config.toml
num_hidden_layers = 13
n_experts = 16
d_expert = 352
hidden_act = "swiglu"
router_score = "softmax"
routed_scale = 1.0
balance_bias = false
router_z_loss = 0.001
init_std_router = 0.0368
lr_router = 0.000645
vocab_size = 22174
learning_rate = 0.00414
beta2 = 0.95
Below are experts of layer 8 (counted from 0) of a mixture-of-experts language model. Rows are named router (the router's row for the expert), gate (a neuron's input weights, with its number), up (a neuron's input weights, with its number) and show model dimensions 48-95. Each number is 128 + 32 x the weight over its row's rms, rounded and kept within 0 to 255.
After each expert's rows: a language model's description of what the expert responds to; "gets" lists some tokens that make up at least twice as much of what it gets as of all text. This comes from a sample of Wikipedia text that the model never trained on. Tokens count by the router's weight.

# expert 0
router [132 149 158 116  58 186 149 148 125 102 133  99 136 136 111 158 133 114  41 127 168  80 127 126  94  73 116 105 156 132 116 120 107 141 123  71 127 173 208 124 133 112 165 131 123 127 171 176]
gate0 [108 144 154 154  88 118 165 141  80 126 130 120  99 136 156 141 169 135 118 118 100 188 114 148  78 129 149 126  69 153  87  95 133 116 129 107 104 120  97  95 192 160 173 128 177 181 181 127]
up0 [122  78 104  94 157 124 103 127  89 144  41 147 149 127 187 178 115 141 177 153 147  95 122 160 108 134 154 128 147 119 102 121 106  99  82  81 154 128 109 119 155  95 165 157 150  91 149 100]
gate1 [175 122 121 156  53 140 120 137 134  99  96 131 158  95 151  76 139 120 139 184 100  95 100  90 128 101 133 121 171 131  38 155 138 100 110 190 150 122 145 127 148 161 153  85  63 147 139 108]
up1 [181 119 119 140  97 130 122 163 104  33 149 131 138 155 108 108 138 101 146 113 107 112 147 105 132 182 119  64 147 166  93  89 113 156  98  95  85 132 135 113 181  88 146 150  82 119 202 111]
gate2 [ 67 146 121 113 142 124 116 122 145 135  55 122 105  98 111 119 147  89 167 159  98 113  79 176 155 149 156 150 157  77 120 145  65  60 113  98 154  93 178 121 160 156 130 153 134 118 172 157]
up2 [125 173 158 187 137 156 111 110 147 117 150 133 123 140  98  83 136 105 150  93 133 150 192 131 108 110 189 116 106 130 153 173 120 114 101 110 121 127 180  93  50 158 161 172  77 147 136  66]
gate3 [129 178 127  80 137 102  67 167  88 146  99  84  78 125  91 132 138  16 131 190 144  96 122 165  93 104 125  69 171 155 141 106 109  97 175 122 116 161 129 122 133 123 103 107 171 103  57 144]
up3 [145  87  89 154 143 135  77  70 229  74 162 123 176  87 180 118 128 183 126 113  95 141 144  89 115 131 122 155 129  79 123 121 199 131 119 162 124 122 101 156  93 135 175 141 152 133 138 134]
Year-range dashes, name fragments. En dashes between years in sports seasons and tables, like 2016–17 or 1938–39, plus spaces and capitalized name-syllable pieces such as Be, Le, Ste.
gets: "–", " ", "/", "-", "le", " Le"

# expert 13
router [ 93 134 178  94 105 148 117 120 163 101 138 157 126 172  69 154 123 122 109 122 132 140 145 100  58  90 112 148 179 118 119 165 120  90 110 151 117 161 177  77 127 103 187 173  99 130 113 128]
gate0 [149 159 134 175  86 148 125 125 149 151  96  73 143 113 124 113 131  92 159 117 109 194 149  87 156 114 120 121 123  85 121 137  92  95 159  87 112 128 151 133 112 134 121 167 109 173  72 120]
up0 [ 99 115 150 159  91 176 155 119 106 108 148 101 146 163 155  62 148 133  93 120 142 150 133 115 134 139 115 123  97 137 130 124  99 144 163 117 118  95 131 128  92  98  57 167 105 139 127  91]
gate1 [136 141 124 147 135  92 118 146 101 117 150 147 123  73 121 139 109 141  66 117 162 143 117 138 100 162 120 131 129 121 123 138 154 111 109 133  77 189 159 132 150 154 120  99 114 116 184 138]
up1 [110 126 104 121 116 145 162 124 147 118 135 122 165 137 124 115 166 141 163 109 115 126 166 130 152 117 149 182 119 165 101  87 103 125  98 174 120 126 164 125 117 124  97 101 138 135  79 134]
gate2 [107 185 164  88 147 147 143  83 111 116 155 131 130  94 116 150  83 197 123 163 180 100 132 132 145 115 161  82 128  99  70  91 108 241 102 144 135 147 143 144 209 152 100 122 144 161  58 246]
up2 [150 106 125 153 122  97 163 172  88 133 100 105  90 147 140  78 169  91 131 184  88 187 122  70  86 157 102 207  95 163 135 136 128  65 126  92 108 151 111 167 123 179 130 116 122  62 170  79]
gate3 [176 143 164 176 137 151  98 163 111  86 155  82 154 177 115 139  84 133 145 251 134 159 127 129  97 102 125 129 147  99 116 109  97 134 141 121 151 107 122  80 154 100 128  97 138 134 113  96]
up3 [129 169 165  96 127  79 106 174  75 134 105 162 160 113 111 149  99  55 148 137 117 119 133  97 135  98  90  87 146 151 194 194 125 126 104 126 161 138 121 101 143 128 180 126 145 118 117 105]
Year final digits. Last digit of years after a split prefix like 201 or 199, as in 2008 Summer Olympics or late 1970s; also units like million, mph.
gets: "0", "6", "5", "4", "8", "9"

# expert 11
router [108 141 162 123  81 115 148  92 185 102  91 123  93 185 153  63 169 139 121 104 150 141 130 171 111 143 109 161 144  74 121 126  93 121  63 107 132 178 150 132 105 100 145 121 113  75 139 160]
gate0 [165 184 108 159 113 204 115 200 145  94 184 122 167 181 146 124  86 121 129 126 147 150 100 120 110 121 137  98  76  85 126 163 115 197 153  95 143 151  56 130 153 145 154 125 125 134 208 142]
up0 [107 164  79  85 106 149  54 127 162 148 152 107 133 160 151 130 141  58 111 190 162 133 124 125 173  89 158 102 119 101 124 149 137  65 151 134  64 122 100 104 138 121 187  83 171 161 118 104]
gate1 [157 155 127  98 199 148 184 167 107 154 164 107  98 137 150 109  88 122 173 152 114 171 115 133 129 165  81 157 150  78 137 137  83 129  80 105 106  77 128 111 136 163 139 143  73 140 111 161]
up1 [ 42 140  91 113  89  99 111 154 180 143 101 130 194 139 125 149 125 145 107 143 117 108 126  65 141  73 126 134 122 116 109  88 143  89 122 123 134 168  93 119 129  83 122 141 116 133 135 150]
gate2 [157 133 119  75 132 118 106 133  97 102 136 115  99 177 126 177 169  77  65 114 100  77  71 111 134 112 122 111 106  93 111 131 139 127 117 120  86  88 163 196  91 149 128  74  99  96 120 130]
up2 [135 119 153 123 168 100 128  77 134 169 139 149 135  99  93 154  95 115 111 166 158 136 151  91  73  66 138 151  51 165  85  98  72 139 123 155 100 150 173 112 124 125 135 143 143  89 101 145]
gate3 [ 77 104 142 154 148 143 104  78 121 121 111  97 173 167 132 125  75  87 152 192 108 155 107 137  63 154 127 151  85 158 167 120 101 133  78 136 116 130 145  56 132  96 172 109 143 129 147 173]
up3 [164 125  84 146 134 103 138 115  80 113 141 107  74  98 129 156 115 113  47 100  59 179 115  92 124 128 132 131 100  90 129 108 150 174 111 102 158 130 157 164 124 105 167 159 154 158 168 120]
Pronouns and clause heads. Pronouns, relatives and connectives starting a clause, such as that, which, it, he, but, plus subject nouns like result or fact.
gets: " that", " it", " which", " he", " this", " one"

# expert 4
router [131 129 154  94 127 119 183 161 183  82  82 174  99 136 101  94 109 175 150  45 187 166 128 117  90  92  66 164 156  97  99 102  93  92 102  90 124 158 173  95 130 112 167 167 115 113 130 107]
gate0 [109  87 136 138 137  86 165 139 149  99 133 187 113 166  81 135 136  79 138  99  91 155 104  33 135  99 133 113 111 156 115 160 124  81 131  76 190 120 122 179 176  85 176 110 127 142  98 121]
up0 [159 116 173 129 148 173 121 104 177 114 174  91  98  73 154  78 150 154  81  97 134 152 172 140 135 182 190 151 181 113 193 127 142  93 134 128 147 121 103 152  56 173 115 171 132 113 115  91]
gate1 [119 107 126 203  32 138 128  98 118 130 124 115 130 174 156  81  73 135  92 120 140  98 100 138 119 147 131 156  86 138  87  78 168 164 114 118 163 135 108  66 107 162 110 176 163 132 160 111]
up1 [128 158 135 157 139 109 163 105 160 116 196  58 129 133 138  38 164 102  95  72 132 114 129  92 112 165  79 140  99 112 143 134 153 120 147 100 180  83 120 129 114 147 142  74 177 151 177  70]
gate2 [141  85 135  97 100 104 141 144 101 107 146 110 106 104  81 130 156 129 167 139 184 137 162  83  77  74 117 135 143 127 132 105  70 157  83 101 145 106 183 102 101  93 111 175 164 185 123 108]
up2 [131 113 125 157 140 133 115 132 156 141 117  83 133 126 162 129 116 143 103  90 155 116 132  64 108 125  78  39 126 113 125  95  48 147 159 116 119  97 124 165 105 125 148 133 123 165 127 103]
gate3 [148 177 163 153  88 125  71 161 139 106  96 113 152 123  98  99 135 171 160 104 165 159 119 136 111 129  79 147 117 133 148 180 116 112  87 115 199 111 106 141 149 118 163 116 123 132  62 117]
up3 [146 124  80 152 148 124 101 168 139 136 120 141 104  85 117 157 111  61 147 116  68 165 127 147 162 161  96 118 120 129  57 143 166 112 110 139 128 147 135 130 164 114 102 167 166  96 129  80]
Infobox and markup starts. Line-initial list dashes, table pipes and == heading marks in infoboxes, taxonomy boxes and tables, e.g. "- Coordinates:", "- Order:", "==Bibliography==".
gets: "-", "|", "==", "===", ":", "\n\n"

# expert 6
router [137 128 163 101 141 150 163 107 145 125  79 123 113 114 131 124  95 155 123  66  92 154 184 166 108 122  97 148 151  80 105 165  29  88  72 180 102 153 167  99  62  86 163 135 105 109 151 146]
gate0 [ 58 111 161 125 171 117 141 139 148 151 108 104  84 127 147 150 127 152  95 156 137 169 124 124  76  82  81 140  87 149 172  88  72 135 189 137 142 152 105  92 100 133 170 151 138 143 155 135]
up0 [108 118 159 187 179 146 153 161 176 110 141 129 120 145 153 124 167 114  64 166 126 177 128 108 119 147 143 122  93 121 124 118  80 144 189 120 143 177  83  93  99 131 161  94 212 128 125  88]
gate1 [ 77 121 127  56 116 181 141  80 110 133 109 125 101  91 132 121 105 167 174 147 153 122 121 159 183  72 146 115  98 141 152 125 105 211 110 122 132  78 133 109 143 123 171 124 144 141 147  98]
up1 [118 119 118 107 108 113 164 137 100 111 150 111  54 101  52 114 152 146 121 146 109 138 172 156 176  62 137 147  79 159 150 112 129  96 181 167 120 163 122 117 128 146 178 136 184 116 180  91]
gate2 [135 162 107 124 138 112 125 171 108 161 176 125 102 126 127 120 138 159 102 144 181 134 124 128 159 104 147 135 102 145 180 129 128 126 198 125 130 114 165 122 136 140 134  89 131  36 149  92]
up2 [182 128 113 121  89 142 119 160 166  93 140 165  93 123  56 125 144 154 156 144 114 111  98 142 139  68 119 134 157 112 170 136 133 200 172 102 117 135  89 183  92 121 152 144 105  50 204 156]
gate3 [ 81 154 215 128 160 136 110 181 181  89 119 186 149 110 170 120 148 104  77 170 143  82 121 147 162 119 174 112  98 118 152 132 180 153 142 115 146 115 112  78 140 166 108 116 135 123 159 163]
up3 [138 157 118 115 102 133 133 133 107 188  67 103 162  85 102  54  62 156 112 118 135  88 111 118 186  98 133 130 136 144 119 145 149 143  55 101 163 127 132 106 110  81  92 218 143 195 118 150]
Adjectives, participles, line ends. Line breaks ending table rows, and descriptive adjectives or past participles after "a/was", such as high, long, known, directed, published.
gets: "\n", ")\n", " |\n", " high", " known", "ed"

# expert 1
router [131 164 152  45 114 170 127 151 184 123  53 166 127 112 148  64 159 131 110 108 123 152 136 110 104 111 104 152 134 125 102 166 111  82  65  77 128 141 131 130 147 107 133 121  68  59 160 146]
gate0 [146 165 123 103  63 112 132 136 132 107 121 159 130  88 105 140  83 130 149  92  69 152 154 112 169 140  63 151 199 106  48 186 174  72 128  79 135  90  94  79 109  84 190 143 115 162  98 174]
up0 [ 79  87 164 187 173 118 131 109 145 121 141 119 137 120 120  78 165 136 103 123 160 129 155 106 144 128 155  80 121 109 176  39 113 170 153 133 170  90 146 191 137 113 109 122 110 101  83 114]
gate1 [115 125 159 181 111 100  84  99 117 165 134 163 122 204 175 125 153 155 131 174 179 179 117 120 169 111 170 117 146 108 113  93 101 117 106 130 145 124 110 166 163 169 114 105 121 137  83 104]
up1 [ 88 171 162  78 147 158 158 135 159 149 125 137 185  87 123 132 157  66 189 118  78 117 159 167 147 118 162 122 170 139 124 176 149 155 150 162 134 123 136  71  87 111 121 133 129 174 111 139]
gate2 [122 128  98 133 107 126 132 147 157 142 119 188 151 137  85 156  72 166 107  86 129 115 116 165 180 100 163  72 177 145 100 159 166 169  95  86 126  94  84 134 124 173 108 161 112 134 114 167]
up2 [131 190 118 174 120 118 106 135  98 170 141 154 187 142  96 138 111 177 192 133 118 101 147 108 164 173  84  71  82 149 109 167 103 160 164 101 157 123 119 143 118 178 141  97  93 149 171 160]
gate3 [ 56 116 120 121 113 219 143 175 137 114 151 157 142 121  93  79 132 113  91 147 167 140 111 146 118  90 120 119 136 141 139 154  96 113 161 162 149 113  98 156 121 133 144 134 134 120 134 126]
up3 [124 189 122  93 116 139 107 144 153 150 134 111 129 118 129 128  92 125 133 154  81 156  98 109  86 111  98 105  25 122 136 159  99  68 163 123 119 112 105 203 115 161 124 147  96 148 101  76]
Prepositions and conjunctions. Prepositions and "and" in running prose, usually before a noun phrase, such as of, by, during, according to, between.
gets: " and", " of", " to", " in", " by", " for"

# expert 10
router [173 125 127 106  52 123 145 112 146  96 101 135  82 157 111 135 122 156  99 117 117 148 170 176 101 119  93 157 122  82  79 160  93  73 126 101 140 139 168 112  88 116 111 126 102  92  91 158]
gate0 [ 90 136 134 163 154  74  94 112 119  91 157 178 114  97 132 197  94 108 126  89 117  91 161 191 102 135 135 144  94 146 124 146  97 123 132  85  78  75 116 150 176 143 107 133 162 138 146  82]
up0 [ 92 197 111 195 156  78 136  43 149  85 154  75 139 131  56 112 135 125 132 130  97 138 161 161 138 103 149 172 116 160 113 154 108 112 133 169 106 185 152  73 159 127 112 118 125 180 144  85]
gate1 [163 150  59  95 120 108 115 205 109 148 115 108 108 161 171 164 175 112 197  69 137 149 137 143 106 125 115 118 145 207  99 121  96 113 125 182 170 109 194 131 113 119 124 155 108  98 158 131]
up1 [134  68 125 106 189 166 193  98 143 125 155 180 148 133  95 147 142 138 141 151 126 124 122 179 126 175 138 147 108  71 121 127 107 137  84 114 136 154 184 171 138 129 153 162 127 119 107 125]
gate2 [105 140  84 131  75 166 133 127 151  85 135  77 103 144 107 120 117 189  33 174 176 138 111 130 143 127  67 139 119 128 160 136  98 136 161  92 140 120 167 167 114 122 137  88  88  67 212 141]
up2 [162 122 182  85 146 108 143 149 134 157 126 155 133 150  83 153 140  89 190  77 140  97 111 146  91 207 142  95 125 130  95 135 176 116 111 158 141 120 129 136  83 155 113 138 167 139  85  57]
gate3 [141 158 123  92 122 150 106 196 144 132 135 138 153 148  90 167 108 124 135 112 185 146  85 101 161 157 110  56 109 137 123 138 151 112 127 107 138 122 156 166 161 100 119 160 153 152 135 123]
up3 [109 127 166 101 109 106  50 106  98 181 152 130 149 154 104 125  98  72  93 152 159 178 105  59 162 108 109  54 136 143 108 110 144 145  83 106 120 138 150 109 105 109 141 108 173 168 139 123]
Table headers, "as", headings. Column headers and heading words in tables and section titles, like Votes, Candidate, Coordinates, See, Feature, plus "as", opening brackets and dashes in cells.
gets: " as", " (", " —", " |\n", " /", " Team"

# expert 12
router [165 172 206  60  85 136 122 136 145 124  89 172 106 147  90 145 109 123 108  97 116 136 108 143  87 133  87 133 138 110  69 129  96 128 141 151 142 146 219  87 143 104 141 170 113 114 114 132]
gate0 [103 190 110 117 123 115 107 136 120 130 164 148  92 145 138 150 142  93 150 174 134  60 216  81 120 119  52 127 117  80  90 119  58 175 140 161 180 135  90 150 129  98 177 143 123 128 114 174]
up0 [122 145 120 155 142 144  77  59 158  95 160 110 132 134 123 155 140 101 123 171 173  74 139 127 156 165 124 112 121 117 108 112  82 184  96 175 153 126  97 143 111 103 199 119 164  93 110 149]
gate1 [118 161 168 131 211 188 118 165 135  92 154 102 116 109 136  81 123  67 145 166 107 107 107 112 107 128  88 122 121 142 127 119 191 127 124  46 103 156 183 147  91 150  86 124 137 110 151 153]
up1 [139 146 103 151 147 165 119 119 125 105  83 102 130 190  58 128 128 159  86 130 134 100 100 155 153 180 160  92 133 130 101 120 169 115 131 130  57 102 125 151 102 138  94 103  85 124 190 118]
gate2 [ 41 122 175  88 160 111 141 137 170 197 110 135 150 194 157 124  93 119 129 135  95 121 104 126 132  57 226 167 144 105 119 132 135 123  99 139 111  70 130  74 181 130 137  98 157 118 129 111]
up2 [129 203 130  87 168 101 116 134  96 143 160 123 177  82  91 109 144 119  97 202 112 103 141 116 146  78  84 102 142  82 129 151 156 132 132 134  92 150  88 182 151 134 125 166 129 171  52 169]
gate3 [130 137 126  72 109 131 148 114 161 130 151 107 135 176 142 116  66 207  93  84 141 152 145 108 129 140 153 134 121  69 140  97 199 155 126 149 124  78 143 112 138  98 158 115 206 149 104 189]
up3 [147  99 242 123  94 149 146 212 130 124 139 158  56  52 124 177 134 166 155  97 120 109 109 113 125 112  97 146 106 140 136 106 122 148 150  97 125 192 130 145 161 132 141 103 154 167 119 105]
Capital initials, abbreviations. Single capital letters as initials or inside acronyms, such as S. R. Clarke, NYT, NYCB, and "age" inside birth-date parentheses.
gets: " S", " B", " W", " L", " G", " F"

# expert 9
router [134 127 185 130  84 128 101 111 122  50 123 119 128 168 130  77 113 148  78  81  97 138 129 134 132 109  69 111 183  99 120 175  97  71 125 167  99 158 153 144 103  90 118 124  98  95 183 151]
gate0 [ 58 120 129  80 196 147  98  62 112 103 130  86 140 122  88  89  94 171  85 205 139 109 124 146 120  60 103 179  95 141 108 151 155 172  90 133 156 141 114 198  95 145 159 174 122 148 127 106]
up0 [112 151 112  94  75  93 101 119 193 108 142 164  98 116 114 108 122 122 147  86 132 133 220  58 165 117 142  67 105 146 125  96 109 100 123  53 153 145 139  73  81 162 105 138 107 112 153 143]
gate1 [144 159 126 155  66 130 114 103 151 191 118 125 181 107 116 124 108  72 121 110 104 103 196 123 142 126 167 120  95 121 108 121 120 122 106 115 159 147 184  99 108 146 142 147 198 119 154 131]
up1 [166 155 121 165  39  83  84 101 146 134 123 145 108 187 152 115 127 140 124 134 122 183 146  94 145 145 144 135 102 137 127 153 102 127 139 126 131 121 158 153 115 131 137 180 185 177 154 116]
gate2 [139 115 115 184 125 120  77 148 141 132 140 122 179 130 153  77 116 150 108 150 115  83  85 112 166  86  92 145 203 163  92  89 112  73 120 143 156  91 184 129 115 134 172 119 101 133 105 169]
up2 [104 143 160  83 139 114  92 148 111 152 161 178 152 159  73 141 114 107  92  89 103 175 123  89 148 153 155 101 100 114 121 123 158 187  98 159 107 214 165 148  97 121  93 105 133 135 145 155]
gate3 [ 79 166 149 105  81 148  76 115 128 162 166 149 194 136 119 164 151 124  74 147 104 134 124  94 126 140 116 147  91  63 112 159 192 144 166 100 186 130 149 129 128 111 143 120 119 165 108  84]
up3 [161 181 162 109  77 119 123 139  61 155 170 169 125 135 106 126 188 133 115 117 115  80 122 128 128  78 144  66 172 204 118 125 112 115  60 178 106 155  76 119 102  62 109 167 168 121 110 120]
Standalone numbers. Numerals for measurements, scores, dates and decimals in prose and tables, as in 2 mm, 0–5, May 6, 26.3.
gets: "1", "2", "3", "4", "5", "6"

# expert 5
router [161 153 138  97 155 128 150  85 134 114  60 130 111 122 124 131 104 154 102  66 103 140 155 136 114 107  87 160 185  99 119 170  83 107  74 119 173 132 140 131 115  97 176 136  87 103 152 185]
gate0 [141 165 180 119 168 145 148 155 139 128 132 193  76  75 112 130 146 126 140 137  88 130 193 118  88  60 103  66 113 114 105  77 120  98 117 156  70 155 100 112 149 148  79 139 154  86 127 109]
up0 [131  78  85 126 141 132 158 125 114  81  82 119 113 173 186 139  85  95 129 129 154 148 120 177 116 151  83 148 128 155 137 195 171 114 114 101 149  73 138 169 101 115 158 134 157 143  90 111]
gate1 [ 90 135 131  82 142 130 103 111 164 104 116 142 123 128  81 134 135 139  89 157 123  83 125 114 122 178 157 162 127 124 212 118 154 105  90 113 153 152 109 182 145 129 192 137  76  85 128 182]
up1 [110 137 140 156 141 140 192 148  84 128 120 167 116 115 167 125 122  98 136  62 132 158 125 160 115  92  91 114 149 110  73 150  86 101 138 145 125 126 163  87 139 139 100 146 191 157 148 137]
gate2 [182 127  97 171 145 193 151  77  76 142 117 113 137  97  95 139 125 102 100 133 115 135 125 140 187 156 149 147 190 161 171  99 134  89 133 136 210 137 155 146 123 113 110  89  87 130 112 116]
up2 [ 94 159 155 151 120  73 112 114 155  93 104 108 156 101 138 140 134 215 112 107 151 133  89 115  80 122  85 117 181 100  93 153  90 110 132 113 122 126 136 155 132 234 152 117 202 126 144 125]
gate3 [181  72 135 170  79 175 153  76 133 175  83 116 110 114 104 151 120 135  91  76 123 137 157 143 179 134 103 165 198 103  94 145 131 113 127 169 162  95 183 149 127 141 170 105 168 167 115 148]
up3 [148 114  84 148 103 131 136  98 148 207  66 102 142  92 120 198 120  72 122 114 127  78  79  93 132 129 112 134 146 142 131 125 136 118 126 157 173  29 182 135 137  94 124 117  99 173 114 171]
Table cell separators. Pipe characters between cells in sports, election and statistics tables, especially after a number; also semicolons, colons and coordinate marks like °N.
gets: " |", ";", ":", " a", " /", "°N"

# expert 14
router [107 154 159  84  92 122 149  97 127  98  97 146 107 101 160 109 120 131 137 137 167 105 116 162 100 152 143 126 151  76 110 185 103  80 136  76 111 161 155 135  66 120 139 198 164  99 155 148]
gate0 [115 141 195  69  81 135 183 105 141  79 145 165 125 185 133 102 158 121 107 107 125  97  82 112  79 166 144 144 124 163 152 112 115  91  84 119 173  94 117  97 150 149  95 190 136 154  96 154]
up0 [143 107  88 183 153 152  99 165 131 113 119 100 123  97 140 142  70 131 113 150 150 185 138 121 186 121  81 138  99 102 112 186 181 160 146 160 109 152 122 201 130  98 141  98 118 137 131  57]
gate1 [108  83 106 158 105 123 127 174 144 119  58 137 105 171 172 141 149 138 149 101 138 138 134 125 161 167 112 171 148 163  91  91  99 221 138 132 160 122 155 172 109 173 128  95 135 149  90 167]
up1 [110  56 109 119 186 196  85 100 185 132 126 125 188 134 165 178 123 104  72 184 151 136  98 140 201 138 165  99 125 119 160 105 102 167 106 152 109 122 113 152 126 159 108  97 125 101 145 214]
gate2 [154 151 126 132 151 118 187 103 151 146  89  79 119 117 106 185  78 141  77 196 136  62 167 127 189 103 120 101 153 102  81 115  91 139 149  89 104 117 137 114 134 149  85 121 180 150  64 137]
up2 [128 123 134  71 131  61 129 113 173 120 122 116 133 170 105  98 144 180 105 131  92 131 114 123 110 120 154  98 107 119 153 106 129 206 128 105 116 208 151  98  86 147 103 150 120 176 104 156]
gate3 [154 146 138 124 125 124 159 164 130 105 150  96 163  99 113 149 104 133 183 183 142 117  77 169 158 125 129 108 150 121 212  82 137 117 135  84 113 168 148 107 120 126 165 151 120 193  93 103]
up3 [107  86 205  52  77 115 152 113 163 123 151 169 162 152 135 109 142  92 173 163 185 145  65 155 138  86 146 119  94 149 114 168  58 131 124 134 163  93 112 141 153 130 132 176 170 124 136 112]
Sentence-ending periods. Periods ending sentences or paragraphs, often after numbers or years, plus decimal points in figures such as 82.9% or 18.5.
gets: ".", ".\n\n", ".\n", "==\n", ").", "\n\n"

# expert 15
router [122 134 161  89 138 177 132 101 133  87  63 175 144 161 180 132  91 134 109 138 119 114 138 157 121  76 107 151 179 127 140 163  64 110  95 114 100 143 120 123  72  91 154 141 106 141 128 171]
gate0 [104 128 177 107 123 117 135 139 132  91 106 104  96 138 111 149 103 160  89 100 189 141 143 155  72 125 151  45 152 137 109  45  88 113 106 160 127 161  45 158  94 116 160 201 164 111 162 148]
up0 [140 138 112 137 196 136 118  68  94 180 145 119 113 123 156  77 119  65 152 125 161 206 121 136 150 148 124 156 138 110  99 137 200 166 130 152 200 136 120 101 141  97  87 139  87 130 142 130]
gate1 [ 76 157 109 169  60 155  98 129 178  83  66 101  88 167 126  89 112 135 154  83 113 130  94 139 130 174 111 145 172 174 142 128 142 115  79 147  73 120 135 136 121 126  87 140 148 114 144  91]
up1 [209 107 107 196 153 130 149 149 137  74 173 143 150 216 143 103 176 109 140 126 127  93 129 121 138  53 141 153 127 147 143 143 154 115 143 132 154 156 132  75 108  84 106 132 111 191 139 132]
gate2 [168  87  89 133 142  74 138 165 147 138  86  85  97  77  62 122 172  79 123 126  95  71 157 141 138 109  55 188 132 146  59 139 151 138 100 135 134 159 133  86  92 106 131 126  98  98 147 134]
up2 [144  71 108  91 178  55 113 153  40 100 100 104 133  93 121 112 179  95 134 107  92 124 106 143  99  53  71 131 140 109  91 141 125 176 145 119 192 153 130 128 155 198 158 122 149 114 104 111]
gate3 [ 96 171  90  99 111  91 122 134 103  95 109  74  89 117 170 101 153  81 110 180 132 162 144 155 171 175  76 171 136 125 140 102 139 109 174 165 136 124 109 131 153 122 149 115  73 141 130 149]
up3 [183  74 145 127 103 175 144  86 125 136 126  60 131 140 179 156 125  76 101 133 134 147 122 153 139 139 112 104  96 137 112 174 183 110  88 135  99  48 130 190 131 111 125 143 168 128 112 126]
Clause-ending commas. Commas and other punctuation closing a clause or list item, often before and, which or who, as in Carlotta, and.
gets: ",", " (", "),", ")", " –", "\","

# expert 2
router [132 125 189 119 111 137 130 144 140 120 118 167 105 147 105 155 159 112  99  62 107  97 154 113  90  51  94 156 153 121  83 190 125 103  58  87 188 154 130 105 112 109 142 167 107  82 166 159]
gate0 [144 134 129 143 178 153 166 137 173 166 121 141  88 166 110 151 127 134 139 135 148 192  91 140 182 118 171 170 107  94 181 118 111 133 110  95 149 151 133  83  84 128 146 128 131 198  86 165]
up0 [ 86 165 123  27 143 132 111 103 125 141 190  89 169 104  76 138 161  97  69 128 126 153 150 150 150  99 152 130 140 106 135 114  80 127 138 104 157  75 127 127 146  94 151 147 146 173  76  88]
gate1 [149 127 120 110 151 114 141 170 144 142 146 125 142 116 141 138 148 141 154 138 123 131  94 124 173 180 106 111  46 130  83 136 137 107 129 157 117 109 118 111 143 130 122 188 102 173 155 162]
up1 [154 104 111 115 147 151 107  99  77 130 167 148 136  95  86 119 128 175 179 176  95 116 159 153 135 181  91 150 104  85 153  95 140 109 136 136 153  64 100  94 128 133 154 168  91 100 132 146]
gate2 [139 116 113 132 133  62 142 166 159 135 137 182 124 142 141 152 106 168  96  87 119  91 130  59 159 167 117 151 109 134 127 163 118 141 165 107 117 144 137  88 136 113 185 132 150 140  86 103]
up2 [152 150 126  80 160  56 136 151 163 126 159 132 105 112 181  81 117 155 135  83 141  97 131  87 195 210 148 134 153 185 165 165 174 187 130 122 132  97 118 100  93 144  73 128 100 116 100 111]
gate3 [139 110 110 134  70  88 106 194  95 177 100  56 114 170 134 131 201 148 138  79 136 145 107 114 140  91 147 128 107 120  56  90 120 127 134 149 139 136 125 179 124 129 126 107 150 143 120  85]
up3 [111 145 132 115 100 136  84 138 158 111 189 107 137 141  96 177  86 120  70 167 186 110 155  44  73 159 138 121 138 102 105 101 129 162 150 132 169 127 118  76 154 106 131 126 179 103 145 120]
The, directions, possessives. The word "the" after prepositions, and compass directions or possessives after "the", such as "in the north", "their home", "its own".
gets: " the", "'s", " The", " his", " home", " their"

# expert 3
router [107 157 189 132 124 143 178 140 104 133 104 144 149 112 129  80 117 126 141  93 131 103 107 110  92 139 110 127 125 108 139 183  86 115  81 117 123 146 198  90 145 104 154 140 112  86  98 203]
gate0 [123 186 161 165 108 168 126 186 140 103 165  70 185 100 131 153 110 103 129 137 135 134 166 167 150 104 124  82 158  61 117 176 163 147 159  99 142 116 117 109 171  88 139  91 115 104 152 120]
up0 [145 147 112 133 127 166 129 137  99 144 119 132 135 188 177  85  81 141 113  82 125 120 170  37 137  97 148 159 112 117 119 102 159  85 136 140 156 116 112 138  56 131 181 133 143 125 156 102]
gate1 [124 133  98  37 118 154 146 105 122 103  46 105 141 182 128 101  73  62 163 134 106  86 169 108 122 179 110 184  98 179  82 119 110  90 102 171 128 163 177 120 168 128 119 164 167 129 103 169]
up1 [104 129 120 162 159 100 151 186 121 112 114 165 182  81 145 159 124 119  97 165 194 123 142 108 164 110 150  94 167  65 139 135 115 169  97 103 111 141  87 194 160 108  70 102 126 152 174 128]
gate2 [153 122  74 115  93 129 193 121 163 111 164 192 104 225 110 107 188 158 111 112  94 165 117 115  58 116 144 123 107 140 202 155  46  53 126 133 147 147 142 118 147 157 122 135 192 166 107 128]
up2 [111 147 137 116 140 104  94 185 149  88 102 156 160  87  65 165  89 102  77 167 148  86 165 111 142  94 146 129 119 111 142 143 139 154 101  94 127 126  92 187 137 117 160 120 104  89  70 165]
gate3 [ 88 106 130 145  97 131 130  96 207 148 139 152 133 159 101 125 165 162 100 125 110  87 137  97 191 177 169 137 151 111 158 115  94 171 116 158 130  79  96  69 181  81  74 112 140 122 159 115]
up3 [129 122 137  75 160 128 120 161  78 105 160  97 126 135 114  99  95  70 141 131 159  90 126 127  83 103 101 125 155 170 124 158 163  71  83 108 128 151 113 155 116 134 169 138 139 157  81 133]
Foreign name pieces. Mid-word pieces of foreign personal names, often Slavic, Icelandic or Spanish (č, ić, ov, tt), plus the verbs was, is, were after a name.
gets: " was", " is", " were", "z", "ov", " had"